From a checkpoint of a small mixture-of-experts model trained on Wikipedia.
Size: 12 layers, width 320, vocabulary 2309, 67.9M parameters.
Experts: 32 experts in each of 12 layers, 160 SwiGLU neurons an expert, a sigmoid router.
Training: a variant of Muon for the experts, 308M tokens, 4699 steps.
Below are experts of layer 4 (counted from 0) of a mixture-of-experts language model. Rows are named router (the router's row for the expert), gate (a neuron's input weights, with its number), up (a neuron's input weights, with its number) and show model dimensions 64-127. Each number is 200 + 20 x the weight over its row's rms, rounded and kept within 0 to 999.
Before each expert's rows: a language model's description of what the expert responds to; "comes after" lists some tokens at least twice as common just before its tokens as in all text. This comes from a sample of Wikipedia text that the model never trained on. Tokens count by the router's weight.

# expert 14
It responds to: Century digits of years
comes after: " ", " (", "–", "/", " December", ")\n"
router,235,210,184,221,221,189,203,184,206,217,206,258,178,206,186,202,206,204,220,200,239,216,160,184,185,165,217,206,195,186,214,156,203,152,207,176,199,201,207,178,188,205,194,223,189,198,176,204,219,229,234,210,212,191,189,206,230,197,216,223,179,235,202,201
gate0,213,209,207,187,206,193,198,187,212,198,213,216,207,230,191,245,190,203,189,172,221,234,184,152,187,158,215,195,173,190,211,194,192,205,191,215,220,210,201,194,183,231,220,167,188,179,198,155,231,193,209,206,178,203,224,186,192,177,219,238,232,208,216,195
up0,195,232,247,212,221,174,194,213,213,189,205,206,195,234,204,164,189,207,216,196,229,203,185,188,214,197,221,197,187,200,221,157,178,200,217,213,196,163,218,191,174,180,198,184,221,202,179,191,217,213,177,184,200,217,187,200,185,225,201,209,223,179,197,211
gate1,222,231,215,199,196,184,200,186,179,209,223,183,181,199,193,204,179,181,212,198,232,221,177,197,201,216,214,206,234,209,183,202,155,221,190,201,206,188,161,212,180,224,220,206,201,207,181,216,211,223,206,193,175,239,184,186,200,199,191,177,183,206,211,181
up1,203,186,217,155,230,183,208,189,175,205,232,206,224,208,203,190,184,217,215,220,217,220,150,201,192,234,210,190,213,205,189,214,223,186,202,210,191,193,197,169,219,202,219,160,209,178,211,179,198,190,209,209,191,183,203,190,182,173,191,201,180,179,207,215
gate2,175,193,210,218,194,205,208,215,192,200,186,212,197,176,200,207,185,182,222,235,200,191,186,234,173,240,209,193,232,225,189,177,172,226,210,162,189,233,190,172,219,175,202,211,204,192,185,175,209,187,206,216,192,227,211,175,208,181,224,195,222,208,209,219
up2,160,184,199,238,217,194,178,226,198,202,192,179,217,200,180,193,202,238,225,207,169,239,164,237,226,213,182,182,164,176,182,185,192,186,229,226,233,203,234,224,215,186,163,201,180,221,203,204,194,174,221,202,209,191,186,208,208,185,248,205,203,228,231,200
gate3,195,200,196,196,180,194,197,229,227,200,230,182,200,202,174,203,192,166,212,175,164,225,183,232,222,179,165,214,214,146,204,198,250,206,220,242,224,205,181,194,172,206,172,200,228,224,183,227,193,201,216,206,169,190,212,223,188,205,174,150,190,238,201,230
up3,231,172,190,218,190,239,193,186,190,235,228,216,205,208,223,215,198,188,201,197,187,202,214,191,227,214,189,223,207,185,201,182,185,217,192,218,219,203,221,195,163,190,201,159,210,199,207,159,206,254,176,221,210,191,194,185,206,176,212,218,193,207,177,235
gate4,186,223,179,183,199,221,201,210,203,231,191,240,205,176,161,225,212,205,184,220,205,184,200,198,155,211,176,189,225,183,207,178,199,218,231,171,192,202,174,188,259,178,196,198,196,200,227,218,242,216,216,246,232,209,214,183,198,194,210,202,188,198,203,200
up4,204,174,225,227,230,225,176,212,195,201,185,179,146,184,195,206,221,190,165,171,216,186,176,202,182,170,225,167,195,175,179,217,223,222,172,199,210,188,184,184,179,226,208,180,230,191,188,224,178,190,201,209,231,176,194,220,192,214,230,194,214,173,196,248
gate5,203,229,177,188,228,231,196,192,194,195,179,219,165,195,194,202,229,217,158,212,172,196,205,212,199,192,180,183,192,189,224,164,216,226,214,219,177,206,231,214,209,191,209,172,191,197,199,193,212,208,197,183,219,205,186,172,204,219,173,184,201,207,206,221
up5,164,208,213,201,220,202,236,197,209,187,164,221,214,178,156,191,217,182,166,217,170,225,233,197,191,223,208,195,210,168,213,212,198,222,198,174,208,187,203,173,180,226,184,206,216,252,176,218,193,192,214,202,197,198,212,197,170,195,211,218,228,200,214,175
gate6,207,218,151,205,196,188,197,228,217,258,204,215,183,198,212,199,186,232,208,201,185,216,211,189,203,223,217,242,198,208,172,201,192,180,244,188,194,209,226,200,209,214,217,189,213,211,209,221,219,197,199,192,193,162,169,219,199,202,196,182,152,208,149,218
up6,194,181,207,212,212,243,171,193,178,198,196,205,202,190,199,160,195,206,202,166,230,175,212,225,191,198,204,205,250,219,185,170,203,224,184,195,167,216,188,185,207,161,231,191,177,189,204,165,171,201,191,211,226,206,199,189,220,244,216,224,198,193,253,206
gate7,197,177,187,210,172,186,224,174,195,162,196,219,209,198,223,192,215,170,167,196,243,224,195,220,190,200,222,195,179,202,202,209,162,203,189,184,176,147,205,185,212,207,206,204,219,197,187,219,239,190,176,205,191,190,156,211,220,199,220,182,216,175,204,188
up7,196,188,246,207,206,226,225,207,168,209,223,217,181,216,202,216,191,196,191,218,223,201,198,214,194,203,188,168,201,202,235,185,194,158,218,188,204,167,202,204,182,214,197,205,203,190,188,198,241,198,197,153,207,227,200,181,198,218,245,162,222,180,206,183
gate8,172,203,243,195,190,175,166,201,175,170,182,195,191,178,222,218,204,170,228,188,175,219,166,165,186,180,202,183,216,198,231,202,191,167,205,173,211,194,220,195,214,212,220,221,197,190,222,221,165,195,239,215,194,160,198,211,207,168,188,234,182,189,171,198
up8,164,226,230,210,231,200,210,197,219,174,214,198,213,189,216,238,187,199,203,182,211,213,181,198,182,172,211,178,215,193,212,169,175,194,212,192,200,168,199,163,212,220,199,164,226,206,215,177,201,217,202,238,217,213,233,208,186,184,205,219,222,184,211,183
gate9,188,219,204,178,184,194,211,211,213,185,169,199,149,204,219,172,205,199,201,186,198,192,187,207,206,196,198,214,218,209,192,200,185,167,158,218,194,193,191,191,205,184,233,183,189,194,182,173,195,218,203,133,184,189,163,216,225,204,171,170,194,200,226,185
up9,192,213,170,224,174,232,226,197,165,263,204,224,217,170,216,229,200,216,187,167,197,189,171,206,190,205,165,167,214,193,178,201,216,201,184,202,231,208,183,230,210,206,161,195,202,144,172,212,200,198,206,178,188,210,210,175,180,199,226,222,230,178,185,187
gate10,200,195,208,217,208,161,240,240,190,213,208,219,199,215,189,197,217,206,224,166,187,200,189,185,192,167,191,210,211,197,189,181,229,185,193,202,192,197,210,207,204,217,196,206,196,187,194,195,176,168,215,260,223,239,227,180,193,198,180,220,171,200,175,200
up10,223,176,189,214,194,178,232,211,196,190,228,210,200,199,227,167,196,230,203,184,185,202,185,167,185,187,179,210,213,240,199,153,203,225,194,179,160,201,221,207,196,218,204,222,228,255,180,204,185,201,169,189,202,169,203,187,175,219,198,195,180,194,206,194
gate11,194,226,198,194,195,158,203,185,208,198,213,236,189,209,210,165,198,204,227,184,199,192,225,206,178,197,212,226,200,167,224,176,241,155,217,189,193,201,226,218,228,214,230,209,188,191,193,151,213,216,184,215,207,187,189,192,199,172,204,204,211,204,204,220
up11,169,167,198,212,185,176,204,221,202,232,194,182,234,182,192,209,168,201,199,236,221,189,181,219,180,202,169,182,208,197,208,198,185,199,188,194,214,210,195,195,222,231,221,217,217,183,181,177,172,225,209,215,212,203,206,183,179,167,191,165,200,207,247,179
gate12,209,178,196,165,196,193,219,197,184,162,184,212,203,193,204,180,196,197,213,221,206,232,208,187,212,141,193,187,220,193,221,193,190,201,205,190,189,209,210,156,187,179,222,201,215,198,187,225,210,168,165,197,190,211,234,134,199,182,223,204,198,217,170,196
up12,193,174,228,206,204,207,181,189,229,231,194,242,203,199,229,208,208,222,217,186,228,201,195,190,176,188,227,177,176,191,216,217,211,198,178,205,188,229,205,221,185,182,199,172,222,171,168,190,245,222,225,184,204,196,186,207,197,183,215,210,215,204,215,194
gate13,212,165,207,213,178,204,195,204,213,193,183,198,199,190,180,225,215,187,206,231,197,193,203,179,191,195,190,230,201,194,209,180,196,170,230,219,172,206,190,176,183,213,200,180,225,216,192,180,208,200,182,201,198,163,161,224,190,247,222,226,244,221,206,217
up13,154,208,211,208,214,197,187,198,187,214,226,174,192,190,181,184,170,203,211,222,188,231,191,211,171,185,171,212,213,205,223,217,214,201,182,209,198,209,190,187,194,189,184,223,177,260,158,202,228,175,186,168,186,206,165,214,196,200,162,207,182,212,189,222
gate14,234,214,167,194,196,216,200,200,218,194,203,202,206,204,227,209,250,222,178,224,234,201,188,192,198,207,179,217,195,229,159,198,203,176,199,170,189,197,184,197,183,212,169,175,191,180,199,219,218,215,238,165,210,187,197,212,188,163,208,249,243,166,212,206
up14,184,206,233,183,230,205,230,196,178,197,219,198,191,192,234,208,220,179,197,212,210,215,149,197,185,226,223,189,178,194,207,219,194,216,214,199,221,205,180,179,189,208,212,201,182,230,185,173,175,206,225,202,202,211,167,221,222,194,180,159,224,227,209,165
gate15,224,196,198,200,160,207,171,215,189,213,225,220,207,188,177,206,252,223,230,213,246,188,191,189,198,193,207,221,203,179,197,213,186,175,207,209,215,215,207,159,174,168,216,186,222,174,195,205,207,234,212,158,229,199,199,207,177,180,214,199,199,264,200,168
up15,154,205,190,222,231,212,166,223,211,223,228,215,188,234,195,186,196,191,232,223,237,198,198,211,211,179,209,196,199,217,184,194,225,189,264,193,216,208,212,176,190,217,207,206,181,230,207,178,215,189,195,246,214,208,186,217,177,200,182,217,190,216,167,183
gate16,188,215,202,252,203,183,199,206,194,243,189,228,199,232,236,224,219,226,173,197,185,193,227,196,209,209,185,190,225,187,225,185,201,222,190,235,199,190,185,198,208,185,196,206,206,190,176,240,214,210,200,233,230,209,205,166,198,199,207,196,186,210,220,227
up16,163,184,208,199,224,198,185,234,199,215,222,166,181,226,194,194,217,200,222,200,208,235,171,223,184,191,181,195,176,207,215,193,186,184,187,199,213,225,199,174,176,199,181,170,205,225,152,209,183,190,212,187,194,205,195,214,161,187,186,207,243,187,204,196
gate17,209,216,202,183,197,189,209,229,214,229,231,206,175,190,206,210,210,214,177,200,195,181,170,205,197,213,204,190,164,266,196,215,231,246,183,196,229,216,199,234,177,199,189,210,215,187,211,182,224,157,216,167,215,212,241,194,202,183,233,209,240,224,203,192
up17,202,197,207,182,241,198,188,207,211,209,226,196,237,195,211,148,165,188,225,200,172,201,183,193,208,208,188,181,194,183,214,211,230,243,168,233,180,193,195,165,208,205,179,216,209,191,226,172,187,230,197,213,200,213,181,194,211,211,220,203,203,233,181,183
gate18,187,218,207,187,224,241,217,141,219,198,257,191,214,193,160,181,192,212,202,184,210,220,176,222,212,216,199,152,190,202,219,186,161,202,198,222,170,191,174,205,188,230,235,185,247,215,179,182,164,193,183,212,212,182,204,171,194,197,181,193,206,218,181,216
up18,221,205,219,194,191,141,237,234,239,191,178,192,181,179,193,191,201,187,223,182,196,231,199,225,180,213,173,219,217,235,231,197,208,206,197,167,197,199,170,187,215,199,178,205,207,179,222,242,204,237,212,211,196,198,202,245,189,196,195,200,166,243,240,201
gate19,232,193,208,209,208,199,224,207,192,171,154,205,200,192,200,225,218,186,218,200,226,207,186,184,178,206,180,214,195,190,215,184,197,189,209,186,187,204,175,187,190,212,224,194,186,193,211,202,230,158,200,148,229,195,199,198,186,205,241,185,215,194,220,223
up19,211,233,211,211,200,211,188,209,194,194,189,224,217,214,176,229,178,198,223,228,207,202,224,191,179,196,213,166,214,230,194,203,174,199,179,238,200,187,146,190,190,221,201,215,172,164,172,216,153,173,199,171,227,222,199,217,191,249,216,220,204,215,215,206
gate20,210,189,162,195,201,188,208,231,194,230,208,218,199,172,214,189,178,191,183,185,186,208,178,206,226,191,216,226,185,239,194,222,183,215,272,196,193,174,174,207,181,183,224,222,209,173,212,185,185,185,184,184,212,204,191,196,203,209,219,199,197,233,194,203
up20,212,178,219,231,208,245,185,217,227,207,213,210,191,161,226,205,228,230,188,221,203,194,219,182,195,173,216,159,204,193,191,208,177,186,170,164,197,201,201,186,209,221,231,169,173,212,179,168,193,193,214,196,246,164,199,214,186,169,205,177,195,197,217,224
gate21,190,185,227,203,207,178,184,185,166,189,189,208,179,196,184,184,252,231,222,208,235,207,198,189,197,156,227,185,215,201,195,211,194,185,181,176,214,201,176,187,191,210,191,175,153,137,207,200,234,191,219,195,212,174,181,187,204,166,186,194,187,233,192,161
up21,209,210,162,190,208,199,236,230,200,222,227,218,209,221,189,175,231,162,180,213,222,194,193,242,192,194,256,209,209,212,236,193,218,212,211,191,205,207,184,221,178,168,182,204,188,192,208,153,224,215,220,228,208,181,220,208,220,192,201,209,216,170,209,186
gate22,218,184,182,181,228,201,194,169,207,173,186,167,199,168,179,232,198,210,199,174,170,208,214,208,242,193,236,256,205,170,229,205,193,161,206,176,199,209,191,179,203,267,188,201,219,201,208,181,208,187,192,198,232,188,202,205,183,202,214,230,186,186,217,221
up22,183,178,169,207,207,209,214,219,210,197,220,195,202,201,165,207,184,192,203,216,225,204,218,188,233,202,211,217,200,216,189,224,199,189,208,196,197,181,206,175,178,192,221,196,171,202,219,170,218,195,190,178,206,184,227,193,146,189,187,186,183,215,188,232
gate23,189,218,204,177,157,183,187,223,192,186,196,223,203,207,180,218,178,204,163,206,225,221,176,219,144,214,245,204,184,227,181,190,157,202,220,225,159,187,229,157,207,190,210,199,173,189,228,201,227,210,215,211,200,215,158,210,178,211,193,202,221,168,239,215
up23,159,172,217,205,197,198,186,229,226,180,193,251,204,180,163,198,230,195,163,180,195,193,207,209,191,194,214,205,191,160,194,202,206,198,192,228,223,214,193,249,222,187,200,175,194,186,193,203,189,242,179,192,188,148,168,220,185,202,182,180,236,211,193,224
gate24,230,216,251,206,191,202,181,196,185,195,194,198,202,170,201,189,219,192,209,182,187,185,187,223,179,191,179,185,153,193,210,199,179,176,179,243,152,185,208,205,207,195,195,205,186,197,165,183,182,227,190,214,185,236,175,173,196,221,205,203,235,148,188,219
up24,197,182,192,211,191,198,212,188,203,208,198,204,194,177,226,188,209,203,195,250,210,199,214,173,208,217,227,205,243,228,201,199,201,204,170,190,197,175,214,175,178,192,184,227,188,204,206,192,233,216,205,212,178,210,256,222,204,181,198,192,226,244,171,217